Experts of a small language model.
Experts: 80 experts in each of 8 layers, 64 clamped SwiGLU neurons an expert, 4 picks a token, a sigmoid router.
Training: a variant of Muon for the experts, 7186 steps.
Below are experts of layer 3 (counted from 0) of a mixture-of-experts language model. Rows are named router (the router's row for the expert), down (a neuron's output weights, with its number) and show model dimensions 112-223. Each number is 500 + 40 x the weight over its row's rms, rounded and kept within 0 to 999. Numbers have three digits each.
After each expert's rows: a language model's description of what the expert responds to; "comes before" lists some tokens at least twice as common just after its tokens as in all text. This comes from a sample of Wikipedia text that the model never trained on. Tokens count by the router's weight.

# expert 60
router:477548470565501518464414492478558592534515527506477506506520522532536573506537493501517560563483470496560460539553498496494511561474586490533543446463521490521484455498446495499490451572453476581524508445522511482409493460523487506495505502544454518518510580471528469476462422532492484469566533447462409412472467571478502463521478523503
down0:509555503511601496498512398423625504510521496520515443517473501511501492496553476478476497500492505544513516536498551506503446415507514506490471505443502557558492431496506516455502437493471499499500493500442546500471476501522497556518499515544518513513487459580568483488475508488488501520525554511450543507382500525516560477439454498577
down1:546497516502517518534507508517507590537533488458513479552505511503478542490494500586498538516554515513471487416501500552546519456456532534446528475505498520545486507476511498564518470477587528507596506522504451508539493584505622496490462563503502516519475462545499601490496522543498447520501557481469549422469506557469552484498499479512
down2:428561543459421467466440486509555492521506500530480578480480513485506475496443429496514450477493549514447431529497570495416498475506502515534502524502518517495387540505455470548429499487500545507505472509483550560593600488500516499469507502555461480414506528556520460464456530437521464440507543455491467498535500496491553516575474495508
down3:446431542430582488521478516470522492494540502489465504615398496501550575447504538485403496500600442523543530498492507475520495500494455499519531501499498458501551421549528529446503487495567468558500519561502512504432485466531497529510372506499487505510554485501503501502520487510588492412530542495498516499493503406489498494457623478464
down4:506472537493501562393469500496536501548447515616550556518501571506500426465453497502521556583436491572411510576501505449456559461434452500492500550497488595513510534518454462495541523469521489545477505533508522494500553504507496492446512510572515478507523525478511490498536514401519508466507501468496456490491507460549537485493434516485
down5:571553489486482508491453498522504448555510527579512502452623602527601494466489476476503519500496467478502513475528485486516542499507554481504505591501494425438529547456489488615527574470503495493497457515521486501542501515516503513483459494496509546486538438525500458500516489485491490561502560476475537476500419512563455491501541424496
down6:395532472560500485529507516435504551491501503435537517570500551415493467425480528459568485445527507502482561550428436592536464507563501556513508513471465454495571499499430460428513477534484514509546441544465571492467425458492458494451521508508542501515510510499505438418496529512512533492484487497494495542470534544512386501538481477610
down7:514519566394519499520493501500489505517427454565518537482429543476527496436507548494500585483524510472584497475461455440586527504518496521507501523523497477552480446495423523535481497512508540523463507508499485515494530532504517497489505534449518509489554500468500476523498508484453494481671489386479449524527501529450476410474591555511
down8:600534545472496544481534484481525517546511417533495546492442371490519495580591455540468499582515491502504500494573500440505502492502502409447547454453573500498446588463473532462430463511484414466489511493466440511520431490509491533468455564567450409489486526506537533486482540502495496460476579558497499505519501483451559535530569495469
down9:522543446537438439586478462450510514475563415508528478546500507533486492463491503551364494494518503429561483508565527501493517475498487567470483513478509564512500468450506495532622469490514477458541513502519508521502527483502400494503455524445486502446517487529489443508496473541501487484578497451531488507534506441427511538395534485443
down10:523500429512467511499504497512461505493501498522447488422521509489441491528501551548461523503502512499518436478519466540512499526589506385509536495455502554456496503474537490519434467534443444493642531490546532411495469492528503484531497497504525461455508500497568443419533568544515497513416543462551500520503508508495515520407531515516
down11:505393541498543520526464497500468500421525488494507498526497507500551483575503402481498463508513493501532496466481495522519521500511491511470469502493511540504503458467516510577542494493457544449499478498499508499525460613480528543446418508531541573542510552481527529411527446493504447469444526472496501498426557496558486406441509532498
down12:496501541518560495478542436577495572525500568565555484501492503503472551458471522497561539547565488499464488467490547500419487507496525460467558490478449547538492501560538471481501506521521479499525499485495494468480518595490566534496568487526492519492466457553508541518484499478485508512490445499492573524336475541494478418596421497436
down13:437418451525515494484506485481513435523429522486452508575515488456501609534452494562496521438538495394515477582533504515503505490498413506498537530518497485521500545495464493465459524490583490443481501529538467569478499500498536591504504504494479455498481437434531493498500586518469491463506512500564500498557539552480491527450522495511
down14:495492500492467500481443563599463497511550523511477501588585487489565505514465417466501414446535567511492554437451481513564456513448473546459500496590493489530531413503539490500481507454457496487519502487619583491453504474453423474491540451488489500485534507499462498497540511526495453484484474512503502490434497559501557508510415501605
down15:526498481530462566419489524493519489538508481455490498565497494535510481479507507500500496473503495515514526488462545597613514497472481495497474501519433477508484477603498511509494508427562446477454411497512528476449488541531557507495501483493522511563515531506508441510489508500493480453451501466547553433473477522462512494550492543455
down16:455545395569468472508420450484514467488481506478530502517478489447444481511504486487508455512484561486582410485479459474452516454463435503476497510527532514487401457507495564508477501431594498510491523512439475584488489421488490532451435481490505500514561548532415493510466515560477496609476478531493486463548452518583493451476518516502
down17:474493501499574479565522457461439525469485459489532512518492527503522503524490508632463483532591470502515503522543450432472514488470476523565541536533488578589505501468505499481480525540493464503514501531496524500503597504521499500497474579502516516503471541514467496470489499569490505511569513502416507479463497475476421497509597466531
Newlines ending table rows, paragraphs, or list items, plus row-opening pipes, list dashes and sentence-final periods.
comes before: "| ", "|", "-", "The", "- ", "=="

# expert 24
router:425538501557501488478498507496563590501480491510484529490450434533565521553512516437473528508531496544495548549530527507447450563474558491618534485445524557540481458506432539540508393513467500557509535506469432470406491472508530452460501507464389484420567553483511549539473460544478507467528532475441452451487448502550505482556497558496
down0:496500466503485517499480583502475457445469462554500448516522435466540501538456525558501515492503520452498545534504523536557506473489494457444519561536510523438600528460556598508573529518448584494389475507504530429503523494493460527525460532464383496510488496505528552494539503500550446523507481497478536498518474454522478461398520459545
down1:491495463500514483452493502458475515501517491445513485497529516521522538512523444514453513483438619534504614457480485511514514533528496499555382503495494470518477527459502449485496492491574565476494506490471497487521610495515450580456438427496500515527537529507496516474523488501501512539515587404493518564475573457505520466499457558451
down2:545479508477551559588516509507523504437513524499488464525588473507522631501484533505543510420503472324486481491536373526526475468467559501542462476493504480591499492475505490505448491419433570509500488529572446485489505511522399506546506500455501467545506620504505562492496518508501481549492428502497496420516467465396482536503487487441
down3:500458499505493621551456500526559480536508461451458488497493485537496433496511483501435553453529502507591468429514502462501559501503471454497494492502500456510465558518516491455500573450490566460601482484591485450580522501383572423544493430477485581502381402486506478469503493553498584495524614497506479551483492499511460544554496423449
down4:519463515512538513500555488543461538501496495561509459542488573499507501568505575410490542547485466459446466509522618512476509392577497466533445488487500439559515521532511507559476583513484492513502569461492467534524532534438548423497497486564471503488480477581596485495442494497497467494543469487484492500507485494411399532478497499450
down5:490513498506510499514557528502421472494593482528484504577529510502527491524486479491423528504508512474466495535493485492478482474516503512480506482506482574535496516480480507486664518490464563456500482594507366596467579519512487465484478522467497531496501441496453477478470537482483486510512454498412568502455499530455494446473522494490
down6:606600481603490486478432548541504470510505467581498479517616511504522472504501449518468520523493541541517483491502465509459504492507478486498417504545428500550589513506551499467509458492410517533403501517496485518499500500501524512467508449472511547496499523500535487529482534541501476492533502523480474513455573495431543482509470508542
down7:461506529499464469535458500469525452539527500463470490490468558478482566511484499500495518445504498520512522416452519471515456539510529553553493476501444469496474496522442470443501547526525486495464508537495483520501460547504527512513506475482503584522509509504495528501438577515517496459557499593496542553487553452467470564492577546501
down8:494482448504488504485514408500500465537575499453487543568549531501501505422508499438510498511556536554493520534550513483548532545501459556474505430542473497494485485529497541482500496433598568465414454503458569510498465451498435506477470444437461450432475441518487523498578523489508626514551502506502583444485487494521520477445531557539
down9:496492495488530497412570526500557552499484488494483569498500503472469448510500505459453541496505495473473490499433574436501502493600507556534479503525412518509406507471499467501583486425496518496491553440496528520499425449520446532474525520483518498538469487507488503534513422452452514496503475482533424629459509486528521496509502425500
down10:510497496496494501504503553531500485531516488481577533421488461528491443502495494603486534474575524448502500476514446510516437499475525550513539463460491587483433505451513529447505499578606499502555532500469508495559573549516437509494507577500495521521458505590537514580560500477486518527552521441497501537502498469443498516543537511524
down11:515552555503506541571479500464654585573443445412542457392583550436513442494499474453538500472495507550488533564501559449520521493505499483598486507513499491422552417543499519489503503496507486498495491555541468543451524533497500478508536516467540494486464460506478519485456580496537495456507508427469454505483487495492474533475540428505
down12:482390503510494535562509501509439501532467591494448443503479484549517529544456582414490500475514501436508508517461489487526526500473437550485478551497488546528478496469491466437489609473523448492468509490568495504444471496482490497499543490524498413535494460457536457490517547566609563495504503574590489457428463541533441528497522401502
down13:540471530465460523520501519512511490523499470565440564459462618419489515492471640505613497465530548486475521479432460496471498517441515519519458495549512525505500506602565505476467498543500531442479418474488502449517481498453491533509483529485524483552520612416532474500484499499464428512444535488528592564524506482565500463463576496501
down14:528461473537483560536518527487502464483502499506511498464546485511503526433471503432641459500379527539482500496481417580508426424467547583498444446490522519483426515443478503493490471493456495482591496477501496498516498531538500467491550450504508484509478479546568496495488501501578500503497476525461478531511508496513501454498499510522
down15:440454494519503408540478535518513507506497541446469495525450556484483431434488397495467495555485457502511405493497513467503492424492486505505533529503474498596452461424486561502492445501513467442467415495513615479503491574433450486445447480514507427564450441505502461511518456494447481450494459520539451497505504468537510500509512543514
down16:433538483592514489467505449471510514473498428391493510474539546474518452538407523453501477496499468509552482511474511486435567512460425527497428504445501522574472507500543511457574471464504477554467554532475565493528501505455502465520494524497526526532490494543479500477528492615504550482445523420510484546487545398495528506455438451463
down17:599543460457479521527483469505534425569500493425530474430490532504503533521560523473550502404542437501474460431512488553474517519496558499503498494459470492497501487452510501486508499384507536468451538413538498528513522545500518496464526537504504522475500523537500550498450510566516511521536566511502509459511503508498511546497423549407
Pipe-and-space separators between cells in statistics and results tables, especially before numbers, plus surname-list fragments like S-urn-ame.
comes before: "0", "1", "2", "3", "4", "5"

# expert 13
router:436548591519475488424510492485516521545528528601559514547515502535526543498524517477471511534463458561554528491532539477538518561484513473570565492468531538477539482448452531507548472499454566554512539470420516430464541498502496446482516472510440541487592566474472445502474430543461495558484497456427495442536461470558517483506493562539
down1:568496514499505522505525490526598544495519455486595496427536565520528471422496494504497594602491501482504503525500495454500541509453466449482458493495488525541526433477454485433501500494477498513453458497561459560492498497501551491487442482476496494465480540499443491473534503547478509511491478521491476502462520491482499484482491519489
down2:502471523503522474415557509515511588528546502524501487533487480595472446482466531530483510504569434430442493444515469487503503484504467457523515564493503454484557486525493524460463513532568454551504492521540501502492539531480508476547496492460445508507484509551566515493358501501440505506493507556510508555497520516496452497426449481503
down3:523503494441571519426481431501471452519499550529535494469501490500484520500504500528515508492500553474527576493478519503502432492393526508504477473546499483413505500490503494456502484522485481536455498507524468539501481516447527442499525502509498547524426494524499551529509604508400517497564540483499467459466447442550499509609508547494
down4:465506473476403500460488577449515492432503495489500504546553528485554523500497487616551543456539509499440461530495508491431509503506501481505513538613500498518475523526476542485533502494455514525544485472494529518453462536589479467473537508493544502522496502475485494506541509453521515497524496487493499452532487518676520545585422427552
down5:483513398539496524510441463559546512508500478462440551490497446495498427462569492515503459486459501499591432460530522475505481460499424501487510509485559485495500510516508513411522524496495515485503514517430474554528454503432447405460516544467490491561395514518463472494511492540419526400436475544544497477447527502475508444543486460573
down6:570558466497437467522520538566527492502525505500503517474466543540510451475466426495538520516506500509500501504512518528450469526466500434404529556499486526559442478520463542454540493517540388489506480459504384565499488548523445406436506429454483476525531500466501505450444513500504478550524485499501507463498540466489479509494497487476
down7:458550497502510462497487475501570497553512511505530505491463542593539565439481518508539467495521592496508451536543474473487498493483548503501480505476436505512575454428472546509519511531480432507458503501499441608555527482530498483432502479469502489506507635486404512525508484499498445502511515496496446485486472535505545426469512500479
down8:450497500487499472438540478573535504555479505399538458466574511465498519484570502569485452508512481549510519456465465479594490535504464548595589514524467498473501504496503493544457471466511531451438418593497498486499509452505451476406457498481502514508515470510558470491511626532557545501482550534504480483564491502489479454476479513521
down9:538516507497435549484495538456497497519482498447543658426563510502564492400464515493478504431474499544515486509511506549489497500506438543497529565558514478479564449438477411505517512529508544517474497518517457470520501498506522475543547481534429504567434476475540498457441493502495476506500453517454490544566501486489474500521492499514
down10:504528513496486547506514442513522597522469508544456557521422499476496500496508551501504508417508524485462492486490618501458501506401519468454457527471477456507519555574491538500513462551490529513582439425598449494500497492498520474566485521502508421497492485443523559485450483496510433498472504504492509501468497519523475537475443491506
down11:556383524470500463484512442493517462491481557462520528503519513472507531570493521461503512442503525499490427516491479433351489430524514495520502504565456458497481531525513413535460508499488462467480578382531509519493462477503513489503559529463489505569434462516472546475541511474467481495517410534492429471507401451458582506497497510458
down12:469463506518630469511547553485505438495355486511502547418488479500536524515499511515557502468477488442546495488623440485505499486545427489482509527474516483429504478573501495517510500509481415486507544506511532498511456507519488532662486397493479679509501500520516488503450513530508497526549527487491472497493505483495494523501499503488
down13:450569441525422512480503537497414504510455498484503507519448590490482482426514503567505452491555499425491502547438518505467502529500494626503515491528513487564566488528499494569570501477520546397437440536519498479500496551441509497476453489543496498568518499471438449502575487457515461485538498499482545504574496459594528498537566446525
down14:475494491538526509464496515551477465513501471488500500451564510438509614548492493492479490483505534560517508469494476439502610502598465504490552474559496518471544531507514492472512461553503492508488467509499443520501505505531540477497497529568493524537547488569522460451484513452543544572438487476499355454526479515512507496543542520426
down15:506484537502605484459512505548479585533504486484514494515528482564517496430500525453505402479467486623444385498590428593480516445493552502563501586580540500482512492504505521518605518593516479527490523496528507503470495544487517407566520473560499495468498441481527544461500474472479528417497490495489574508498482546500467498463549467399
down16:449468534502556505501470541462503593516482539501489490468477533443483499493498525603440566575495488497494396493512503502469524542517493514457459478501513493454541485493489440492571512501459474531511454504551508505507439503524480473434503552601389519489458495476517491480495484501516480521540516490450524513436493475460503476541529492454
down17:437498504477500527500500474500487454509468505542501514374498503459504498446480410513548353496424575534503445518497500465454534436530483472471553548536497523410467497482481500530498477499500503504499452517519552519515487523510527470506538510482502477530487532542482436472512452478500507484445493503497539551504561547447516543502531431579
down18:433602440454499429444472559489516502505501557563395466444503512514480507504500506506506472442514475485500548504508554559500552490501607555504597456497492492504462564511481517520487509534475587474456436546547516472463482414573558501498535497447527497528507517506462497502484453508526543565463506437479541522515541510552529477473483456574
Digit groups inside numbers, years, dates and table figures, such as 2-014, 1.80, 4,5-25, 2-023, and "I" in World War I.
comes before: " | ", ".", "–", " |", ")", ", "

# expert 31
router:461522540521559476451490499442547531512469521543515592525443477502481530520557529481483577562476442495479460529522488508476451508511587483553498454454572543452498425482452578541526462523474472528472580467431571509479488459465520442528500502532453560406509545465522455492504439596500491525559506485492486473457448480572500479539472514511
down0:482506394451502498525468508503531507507497508526507499518493500489516499471511510464504499548503476473518481586498480472489498482564522494524599570634496510464501504492489384489534500436510501462466498521468610504493500476507500463526606518515504536477513486421504459500495558502537510545459516499496518563518466523493460421535500494507
down1:497526431467433496456530492523529473458441464509363497489490502510500552498458497542513526477495507590481550498511462506459397500516512473464514522532463499533576536459557445490502488525533518501460498505574440503507375362511475458530445467571545499471446509545501596488502441438461511535478441482516531511534478484537385507546510507463
down2:511519408513501469482457441563412498525486457525539464498461498474499506482439493536482503480500483441498493508537371499500581497523504439523497540498599555424491504488566521498503470458536483503521499510538487569527455560531467526493471560493457497540499507548452541490479488594501577503512514479496515472500619477500501511397504481463
down3:497512430516497458503500507518484500478498498514503498534488514533482537492490458484574507485546501474582511503498518504522529502492420539469476517433531426512464499540544590528559522505492488511408497485512520572487507487500479542451455505475419534509375537475471418533467512509535496518514401487475482416505522466508567544447545574480
down4:503523439575468500498451483570608471503468458521481490454536480483499507464506508475513481459428558564405508537541513504494554446519484453543506463542511434499492520482498476428424492551494502527483477513458496520486544548464524510513520492506491444458484430500470493446518498499521645424445554457503440549532503535561515504510451496506
down5:428544476537487515532513483509490492485503495503487507461450472577494503421524489487534420460515509414536509512488523510554471419522410559471507483525528486501500533493467493539556500502439565479521427506587489545488501496499513492512459493488498456502431474560538532513500467471553524489464460459506586516475531524500475442507610445484
down6:481446511490589509504548428437404467528536451500394485459496497465582489505502323494500487507495512492550455432461585525499501438505516495509633479536493509438513490513580485510382490520505505469495545510503491529474463502516546529413449574440506500536494425503507488500498520410511500529459496587515522529494474502515479382513503543499
down7:509491507476579520521499537591502491502360490499432492504544441495530474483488448487485503455497477493484447511505519517515473501508524467461559501423500492550461523482427505511494433537507487499465417565505476522498505485526410510571475529414497444578504475486499495490462522482479482495480428482493543495497433530539498561532425506474
down8:489483472483491509493497430495555470535415591418551448501582533480563516507535513569541500531531488490523528525489437439473500490464496518464515513508536489532474545516464523549525509513602519537488552534497410510497557509508465504489461447472500529558571540514544470499567496484517507461516481538488516499505520530504571532549468444510
down9:490420478436500497502509509526539489535488517499519499457499537456501412500524483503523514460529531487486491462489452489434539505532619500481498562494477515487526514523536557478519494477489509430508460488486411519551478558578465492517500497423503526458508500618412500463459491501571495519488569531464432520500493480486507500478471497548
down10:461468438488481543506499465467490491529498518470544514446467536596566582420522490408501504447507426458518485476524568522460483460505491497582506529480504428504515513507469499454554551486580487485508524513502461531498375510560559549527389483536423529478450517465494515498461529468578463511474495518524501540483510476481459606441498432498
down11:562488479443531505501500500564475497500537446497513463518465562513514500494479523478515514496419498483593475445511505496519504545521554478501443572513478564495496501501498472569526446508496428506438479543503486446439595506534459546512513494477544458480527488513533535495507464553408478564505509434443520471506522429498530530436595444452
down12:564539457499538446480566562520479444535508501507461470500497495578480486490504452452471503498538525570489472512576498603480516476475509462541555557497548522453555506567479485522507495497524510515484515519499574542553521588406564455550577532490452606451475475434520504518450489529406476515507514572505451475478563508498473452514476542537
down13:489500510453476479583540593421498519400525530556520469350479459497518472451507484507512516492532440455508474501473506537518461533494526522500481556479474500474392456524484474501503455437513518495494508502606543498480448445516584506507548566514513497491501499488533508508452520501495450556497489504514524583520522501570511459476577468576
down14:486458549503477516524485468493482431476499495465509488504479544458510465486504575452500497499495464502507526512487461455599457511416412542511442504506477508520578569490513432501537554484543539524499485448520508502534502494563482500495307504460458496520585536568488518554485503480515472486589497421452500458519405468512500435510528510503
down15:516477561473476498489450503533501525487518432500411498529600567474522456513460521532473495464452521508494498439524534471506558583495465493430494512509531511493544506458551496552504487538501629547493530615523510501460494499505409475491493587441517502497516513531474471490488600533511438541483532506490483425522516572532497465521488502522
down16:486529405499526499536470486484504510513509491523495504511503541525503433607501488494515509548505583480502415561495498533491415536567475495502493516504498470529539609501525539432578540575570500500431502510576487475490516452518549503392496469458481521472490490489534500457507460425449509485499480566512402524524498505484480559477521536469
down17:429481575384499499501523507479438501494480478573516496575507504500520414502447526473499408481509424471515485500540526518497458449545482516491485526487528552506481530535542549496499491510508523532453555482510448498449492469499498472541489451426525480460439538497492506496566490424527500519470507449499443602484487503503501476506502437496
Closing quotation marks, parentheses, commas and periods after quoted titles or names, such as "Fantasy Island", "You're No Rose", "Bambos".
comes before: "\n", "\n\n", "1", "2", " The", "| "

# expert 12
router:504598511552485456475485495424509529545478506502526584569486468597527527505532486497511567479482495539508453533498449513475536501516551426500491495452503514502465500479454508522536463532438510556570502487454417442471516464550493488483501463588421568497525602457496451498485494568464507519557526545540460460523452459587526483545472514460
down0:476533466473483504499477500419472465525507515469448468469501446492557516544583517497512518453463488490508438356526443495441479479521472483473521496504509538566459494463515419483432527502483431484517514471480489496501486477443499515499479594598488511519474588500479514564525449482505448502507479531548481490603515536514502581484497498498
down1:402516494499502476506402553506500463506500523402593519479490505567539502492490573519504522500476492477499539496544453543501485494519542526503499539480464503427499530464587549551500484522470502553543509515475477457473512540486538546564461544489478506583473509497506458441510456493459334540496464532503494502483470508492499423476627526469
down2:511502463510534506489525477440505452478507509503543476513420440454477501516545497497522518504498461451497450575488508520421490511533562498455436496610500486525591486522574473540506504518583500531466529478539516550498482452573505540526585442499556497541502503518557517486506464497498550505475429498469536506536524468504382468456475493493
down3:589485480501556443510459500525519563492488478473530470480520421499496502498491558514528533531552553459509463539405481461462515487493444501553543458570433502459540559521509524490532505518497616494524518566515488447474517481505492497516500502466417492485435504484482513540465550474552485636508411475511520500476498505455494561509544498504
down4:499500499604466525512498489491508506466485570497409453499498507493518558522475432410466508499481508468551489522417502492499474511492443485505476490517517471511588537560493542511385550487506396493568500455468414495530511516449462505493482571506477491473442441531505549559468493475483439523549522481513499494481485503513559558452479521508
down5:438547603513505466464493553511524485505551500563525497522529487440414449573436448420466437487529463473506520433535578491431522528481470403524497500494496479464500501460581477483465527532507483530512481488531582490531540524482504608475512543556548502550544503589492556484512523552471459461525505498512544580536500491538544557455475502509
down6:537555419495540520490461473565483507511558501416427504541579512485480498426514489506516513502401499507525506530510515531582444449545494445515445498499437546431493490504498499529487544496515428443498489480479473498445532459551483470479474500516536501489458474564497563598481501501527528393502517505506487533446505504523514499507483501533
down7:535503470495530466526499460521475593486486472571504498494499570518484414414498427465558484526455494524587500507496516541494484540537565501488533433578470564547490530491509519408494558480512434492475535501470526540544546499537472376467480419503494516467555448491549518526467419440534452479505550490480542499495442493508509499499487552503
down8:391498548479490407500499427509522547501462431385500479424499499484533508520473461498518489500502468611532480489530456501499504499531489440572536499528442510558504642464581505429536604449537543495496394496448478456508502506440504561499461431518511447528482475449572495515517526495509547497478505513551477615512492547524483539477466448495
down9:539499513479568409502561529514569483468558504463515474499493473560531472521512468506455464465515473502515542462522581524538509512501458502551530544408469511489377464497525501527539500661520547429470489498498505500506548517512516500569465508486458564545570506421476496443527477490507454492504607480556525501480503560485482511491461495506
down10:487482421498479553505500500499495530521492516453525527396487524516556495455488544544500484414471477532446450477499492523582537495484518462502534504459560509530462504423477540505500585509524449481529515514440500470521480501412458536421420523437536511454523452465534434521453552495496491483463495503458502486530463517524511549445512486569
down11:511493506487491498527555502565491492508520486527492480484501524454492500514564472460422443502477574483511509510384476501519502494462508567507502501500483557494497536451454507479436505545506467427493507546503466481510478502458471581475486463496520514501523471507476500584535492529522502574451405498516522504530500495489464518530480490437
down12:456461542509504539501478445512507504550491468570450487566469516515502485500578476526362472542509474507448484496571500438499501484510469500528478483515559506500476570450497459479514500503427566505548517498523499547572497460498493511540447500466550444514492497465493518448482514541512503535551526531566469563404476502435514531458537492478
down13:470471543496415503505501443526498500438445463506453435501438567612523480538498479483532509427440552468539619482484462488576494499475524571464520573490482500516520514501491523519521536493508578525600491485541498503512511417518500580552495491512464508520464555410473574472494471484470525497510517528505514541535554520501481499471515527433
down14:439512501469537500534512552513507499569451479414502496506485540466501440489508461523555567446496501453519486549501517535464484491529499567502493513501471512513521475450474526386536501526509444462469512566520526462498478453558492477540441507518545501459504481471523467481459527530541540489440555488495461533408563490418496464508492429471
down15:509484559472498505502558495550526479590558493467483430564507496499541438616456512492445447504527532497467501584497620517508509569488494500497491500471457458564501497495493514516552557533496417531496442576464497554546416411496480572506457539540502442478476495526498412443511490508463391480526493504500473511518562512434508509490558508501
down16:430463439502571579491488552465494500484558505493492512540465481471472452488472455542466549489449504485496633478420519444441461429517502533586549629506418500500472463498545601494446517463432518474503509471463558527521542510496506475508500497486501583503496477501426448518568479561366504502499522464503555500500505463463501539499497493470
down17:456502547501582504511469537504518492448507481457517541505497453466414471585518496566500519472539503530428427510435459462487512520507499505434500527494509491575499499520588536500549486504505504483494564446525467547501486483514547502479529514495558480485483546554501570521500470521442417564508464467513464532524557487513501383548474490497
Markdown table separator rows, pipe cells, heading equals signs, and letters inside headings like Relegation, in sports and election tables.
comes before: "\n", "\n\n", "|", "| ", "|---|---|---|---", "|---|---|---|---|"

# expert 62
router:502535526535509450455509514480525509538526531498477588496515430549513577540571553501515519478426469539525473519462459492507543570463531477529549504455567543499456487519446491555514455488438527587523542449487407446432466464531538478545456488530421481425523537481498513491499410567392503506490511486432479435459445537512487548518449528515
down0:537493500449527491470500490554442376525516507522468481511533539473526529501511500496477515488491481499529446500570473506487527520512509492455407463492518503509476486514505491482493516557485496557552493482483389514519474537466420448467550493444495477413419553481452476454454475493494507504520480514479425525528463538488500487498577482453
down1:464522451501409466501481502462460364518504486583540440559446541501550477516464557464492510517438508495510495553471496477520521503577517543516484531540490544499492531512577539530527468518519468495491439492485461500442517441497502458578483510567499531494519503486542572531403480494532529494488541502421503488496494478521506410482516509485
down2:538500517470487494467505442496478454570540405474514461471525486440502541498504563520433521498484490470474477491512517463506499572458497527484566478405498503538459509503508501491490542503505506494486476536540451547540490504524540475500562495526528491544507598567503415499457501478504535549558592550510465521479486521493587474569515483503
down3:491510452416430476591513457520490514542530463499571471450502551506463490466504530478499480519524517520508455502384463500542563516533540497510512461503507497497504566499495461549534496426551464422455526497563517504499498525515512548456550500440428577489452457494472555499533502456458508544508479498490496479501499502434525439556419454453
down4:510557453477497524475522448572547462539524554547461495486455457474542547472414420482540485527535467511470527504540412496411453508510499524498552508492515519504435523470516496551547485552495508463528492502474499533527456571587495516502456515509533549501514467517476546518520518517565516464458498469484520439461496507486549468470507518496
down5:445509506550504501474484446520481481380498470520448582509501448440474449576513507491536501499469503454501556546515428479441497498448437497497501580431482594438537525450492502496491478451510442545508495461535480510523492520525506527454461500485499413579499479492493501479502547422507545468602502467516535538549510581487500500419415406517
down6:609510474461562514458417506429485548489539497501507534458500488538501500502394461471500526442494400495537455566589476525467521446519468482490498499534470425503468500500470522442445559496487420429450476493567499515461554473381506520501503506467515581581508481516510511554485498488475500458467497545496484493501541505563533494527508494376
down7:468501509516476499488502499540526540501480460508476477568454496482494541470463556477483499513478511465476397466553565440482494494545499476507523487508489528559482464553496500496402532489589507550548503578504572480431489509423486521414550543595522493517516434455498506499553476506503471465404391513472378428484522519496493518532490475480
down8:521511451482497575495503506439492551550500507529533507495433513500464500449498462460395517560453479484385318610466540434499423439500461519478566473505504472509497502566503523541594507515469518514493504491553486494483514496474506547503504443522482405560498498470540496496549527504507521575505515533423482462476540551522513540495541513428
down9:500492497527505501430509502524496506545504514509509478571468523531457500498499506315495364502503474497557563468504448470474447495519513554506498480484509577461551497505511503450511493560484427511519522468490496462498548530484486514482438522585459501493462418515507449490580495471498545531524493538476484538483512492490456570573517474480
down10:502498482487478488508500504586563490517485547522471500501451513480447430541452494500540499493528498507533470506474499486502499513517441612535515511582504438495518560523527506496422419474522500511415478555467495525454512441551356445481521422501552489609609508442517503465519494503478520581500495554498612429528488452479481487508505516581
down11:471484474499464519505520487507542437480516531516527510517492492483476471490465480498403486611533503573519577499497510406506540478523440495534391492567500531427423487505550518465515469534501469501515497505475467568529508497491502457485423473545503468495479500530474537505489464500471538466590567519532524431571508482496475518507536472542
down12:477434488489500469497506463548468515467513521468475412410531407553512493495453471570512506482513502435523500488519514483498495500537458487460504448514491438465496561485506476482561489501492499490434503504523499505520503487489489485506515482525497507569503498494581532500510497524534503473420543511500468461488516508488504630440500457491
down13:629489520539501546522575398442494546425470509448445548533493518521505506489509415574499474516431504491492421512513508488518471512481557547510455473411502527531479604540553564503502512542503477530519525503413496496476506500503446550491525534500502501499489470533586495460473570546525470584534449433507493448489509469470507444499500478484
down14:489522429495479470452562501488498498495524524537494499470549661473410438578477438471487497507494558461558502454527484528578410429523469480568505568452467534492495460534499531445473541488513489507500542488507512503568472500543449508497494468505582535501510409443443516431522533464497477527491511478461502517506503462499497506531532503472
down15:551535512553497494568523530514539538533493583537438530547650503555493511550478532491482418486568525553499481432541507532559480484500512514580544520499565508493566497518523430489503501476469526496503504515507501484512498471537449485504471470493464493494445499546511494490481499484522501461374551509511490515597508510500497496559580499406
down16:539517469528432540500481530564511496523523471442423422510509539489478497578496495576521468501461501427493480507405478473503587473500581458493529602505513467526443561491538558571514508515514509528568452481484484500524546497505491539415510498507509520511495569498491616520438412397493450523530403580469505500518536518484455506473469514545
down17:503597588564501469552465440498499501501470493510511389513475509393534512497529463573448462493467474530420501501484474505491474472496483495386457443502560512505499465505539496500489499521514524483535432561503499502549473505496512532537497492435507552511516519499560521522478544427550466500540478495496449505497476512499496514543601490478
Pipe separators, semicolons and degree marks in data tables and coordinates, such as % |, °N, ″W /, (born.
comes before: "1", "2", "0", "\n", "3", "4"